python train.py --n_experts=192 --experts_per_token=6 --activation="swiglu" --vocab_size=19108 --rope_base=5380.0 --qk_norm=true --init_std_up=0.0283 --final_lr_fraction=0.0
Below are experts of layer 6 (counted from 0) of a mixture-of-experts language model. Rows are named router (the router's row for the expert), gate (a neuron's input weights, with its number), up (a neuron's input weights, with its number) and show model dimensions 0-191. Each number is 128 + 24 x the weight over its row's rms, rounded and kept within 0 to 255. Numbers have three digits each.
After each expert's rows: a language model's description of what the expert responds to. This comes from a sample of Wikipedia text that the model never trained on.

# expert 52
router:089143117148119096106143128114113130128127134109117126161102088110115117128107149115148173104162103104123141111124097155149138131142145105135115142110122093127089184114172178112147144140163073139160153084168128140147120096112126138174094099128111165118162132132129099153180135133135163120150132169134129110125103093159095125150111085081106084127151099138102121142143069098114101109154110093135099123121133110143137113106107132124137093112148137110126133132084156127100149121087106146092137137103108097151181152143113158133124168069131132118149079141145128133117103125113108131
gate0:114202083129156120141116113136131081131133114110105090158104138105142137125105112103116125137106133150117147104124081143147163139137136129130139119156095100127127133123114153134141147151185134164135147107166169119138109130162118112167142144136113182139104151139123060151116137105127135124120109128131175089116099132100104123142077117109090101136137099134135128211128132123135080156125128140105105149063140145154111113129061120120108133124110133129111157153133143072109166112153100151114150098143151148147168135131138145145138140171130125141135112163145132102133107151088114152
up0:165125126126086130111159154100144152145110147148171137172107140157119124130141113124163157121150091117163134135113126135121100112107119088125114151110149132132101127141137112126144125136103133133077123187110116173159185111101115155113117141088123078110132080115138144147138140126100158107152138119139116139142163125129114127120135144126144155112120156144095139116142150104096207170100125139135134117171149160130131075153155107155173119105166144125097124146107122119115101117062121127128117158123095115121061152113106137107098127105101096100114108128102145087087118093152130154
Description: Name-internal fragments. Middle pieces of foreign or uncommon personal names in results tables and lists, such as Kne-is-ley, Ryp-k-ema, Iss-ou-fou.

# expert 9
router:096151117143126101112163146116158108141099139134127101168131102137128139136146151103149189118167112105130145117147101136115129128142157128128135156170097110092109159124136163111136119167132115173138149115098133140119142096118131115144103120127107139125148129138128079194127116122112157118144105124171123126127107092109120106146088114093102080079158125149148124139127099102130129094171093119120108150097141121172149122113089094111148080103150130115095128133112142137112160120123109181109140082098122113146121172151125183121103144103131128102149071174115115093100087127082126151
gate0:146145099120139128116115145108164116133137126106141149076091113113128098140126175092150113083174121161130134138184166122144148118163105092090120152127122133117123083092149126120115113124170115093161133117138138111116110125125114164128147144123132092179083110125117127172152151159126163129164148186109140088130102078089142146141067156151095158100165108131129129124119157112140100138126114090116153168120136129125109114155137085126123121105158123124146142121134149080103100087107147115131136135116139131125130088126137138116111140117108153152095129153146137122144167197088144125
up0:135148087128119121140154171147128128116152127107146072087128128146123126114169191150147154110162138135072126145143133134120130104138106132085116087105119112106119097146102142168140168141128136118127121102103141139113128123180111138122115139156183115129124128097155107129118100126130145145156112100109125066119175095115120138113155116145138149115181165123143107132080165155123161133158115129135129147110149128135180135133128106084122110135154147152103129087204138098172119099150121109128115124128126184154099135141128118136127145114137154071082125124115171115104126127147097138
Description: Place-name beginnings. Opening or middle pieces of place and club names, often in football squad tables, such as Middles, Manc, Mold, Dunfer.

# expert 46
router:093172122143103129083158155099155107144130099129127096139127116138116128135133137076123148110127107114142140132135120149117136143157118099154115149150101128098098188128189171119125133160151075158156136115124138148156116101083064111153105121118089138105132092148130120138183118086112143108139109115189127119090117098147097129136110093091102128124157131127124137179172107109110109117151106093107130150129129125151149091101113098135144101110149124132123132128112164130116135130089088140136150123104110131150154137147109164119116179084134115105127074157162133125132108150091118159
gate1:137075142130094115128155139079138150134120102089116135132162139131122116144143143158143132110100128090189118083127132137106135095081137161124092119102130146140140112131162101109159079099122130116081079126129077131143101154139153160177113152150103144071144129110131124126141086123131123109135136136147143133119139077130116156102123117119056136131136116137083138112091139138154134090118177153133114119139128107122156123115152138115119125139139145129094114152169137165125165131165116108094162152125136107086117100125131147102085147046120113103112116109127127105150103115118104115
up1:110136111144141149131133124119099141133099122188148184107091088134176168149105109141126131156152122133120118122113130123154128094136142116152169126147105144134090132121076134124143144159135128097157125109135142161140104082143156139152171120130156131136111134137123111096159118144109120096135109130145119117098109128144138115164168173112183101103146116117114123136148101103106128140093124095107117136085117097161154118127081082141102109107139129121126161097151148134125090103133156158121125107142132167104105120132163094192138065193123136116140121148083130152110151115182148105
Description: Surname beginnings. First token of a surname after a given name, such as Mc, McC, Co(oney), Smith, H(ubbard), in lists and tables.

# expert 58
router:118134141150119131089170132110131117139077127173127089146140102166156091151151165134123152085140101120157145116142123149122140151156159099118101153141127093100118178121151143106135129149184071146166162111140151138139132106111126126155086114122133160125103072134132116144151139110098165103131092165127160146091132089139075080174115114105087103081147086151083142138156102112105130139140099138121110127081102110168139112128091094147137090109159127132096144126115143107135150119109098160120138119113111130124152131126122140105103138135095119102142105155124110113117125149121121158
gate0:119129117137081127128122142159164100139149124115145118130151142144133119096157120121137113166118131090135112114132141144099099109087178123160135102088101154085119126110158154170136159146072086133112122139097124144133119173097112137105092108114092133139111174142101136145156123132126076168129172087169115121110135118131123148113141132103139137120114145126212138125138149125121118114167098124103140139184164166123100091134160131154121123163140121138125139126135170121099124102121099151120131119142141136141136108154118129059142137115125089161108117179166099097117130122150093085
up0:116120126136146144131128102125100126119184115097121123125122144130164130092115121169106117177132115119139135081114153141117154093099152105110090142107138180137167108118109136200113151092109138112139109159106156109116067138115141157105142160125147124116127150096121104110097124139119079155138180185136146109134122144128128074119133135152136167129108088135110170116129097152103134139128164112108113103142129117103088119151111148124116172142085139116123129152131122122141127103159146136101164120128090182102127075151106114148185113148135087126117136144143134112106105139121084092
Description: Clause-ending punctuation. Periods and commas closing a sentence or introductory clause in narrative prose, often merged with the last word, and "However," or "Although".

# expert 35
router:068155103154126091099167136117121101135098103128122107133118081145147120154126153110128157106190082106135159083158129155116162144145147122142083185155127092118121136081134169084132122156135088159187140107139140156137106120120107130137108121107090137117139097130111073144141148105110155121166130151139123110113104103133100122150100102116092110126136121159099159128138090118116105140146112108124083151133124094154160125119117108143142102101142133116125144156098155117129159116125119155131149111094115091160185157140096147099143152114097093107155113159161131117098130130128112124
gate0:088121091179101115090108163123105138116117128126129116121140146093099088132114134142114133093145159172120112092121110112100136161130130129114115133174138119100114143169150117109165156147132108120101154125178102159136126151114180140133132121141121131111145119104116180129148122090119111105166129123130143140136167104155097162110136143124086135133117121187112099207155162125154091090164083121157150124134138070146146143114116137146172110102154121134109126136134107087117120105089102164135167164135100121136147093114105131134135154136117168095130121102162097121153117093132112131
up0:128110098150115104147110144108087143124133132114077086091104134114100115210124148147114088124129151153110127134110102138105159110137150162116086122172133150127132127113156115145141097140120121092099144159152132110122207138125123122102135135106079128113137155112149118122126117095101100107159113100127166129129144138118174135147114113139099122130120137168083104101135125179137109136082120112150129108118158120108153126117119179100132116103107097146121123116126084104137106146146151120099137124164120167136125089110168130157138113145118093122122146082154117197146148139163170099
Description: Sentence and heading ends. Sentence-final periods, including those fused with word endings or quotes such as ation., ".", and also closing == heading marks and line breaks.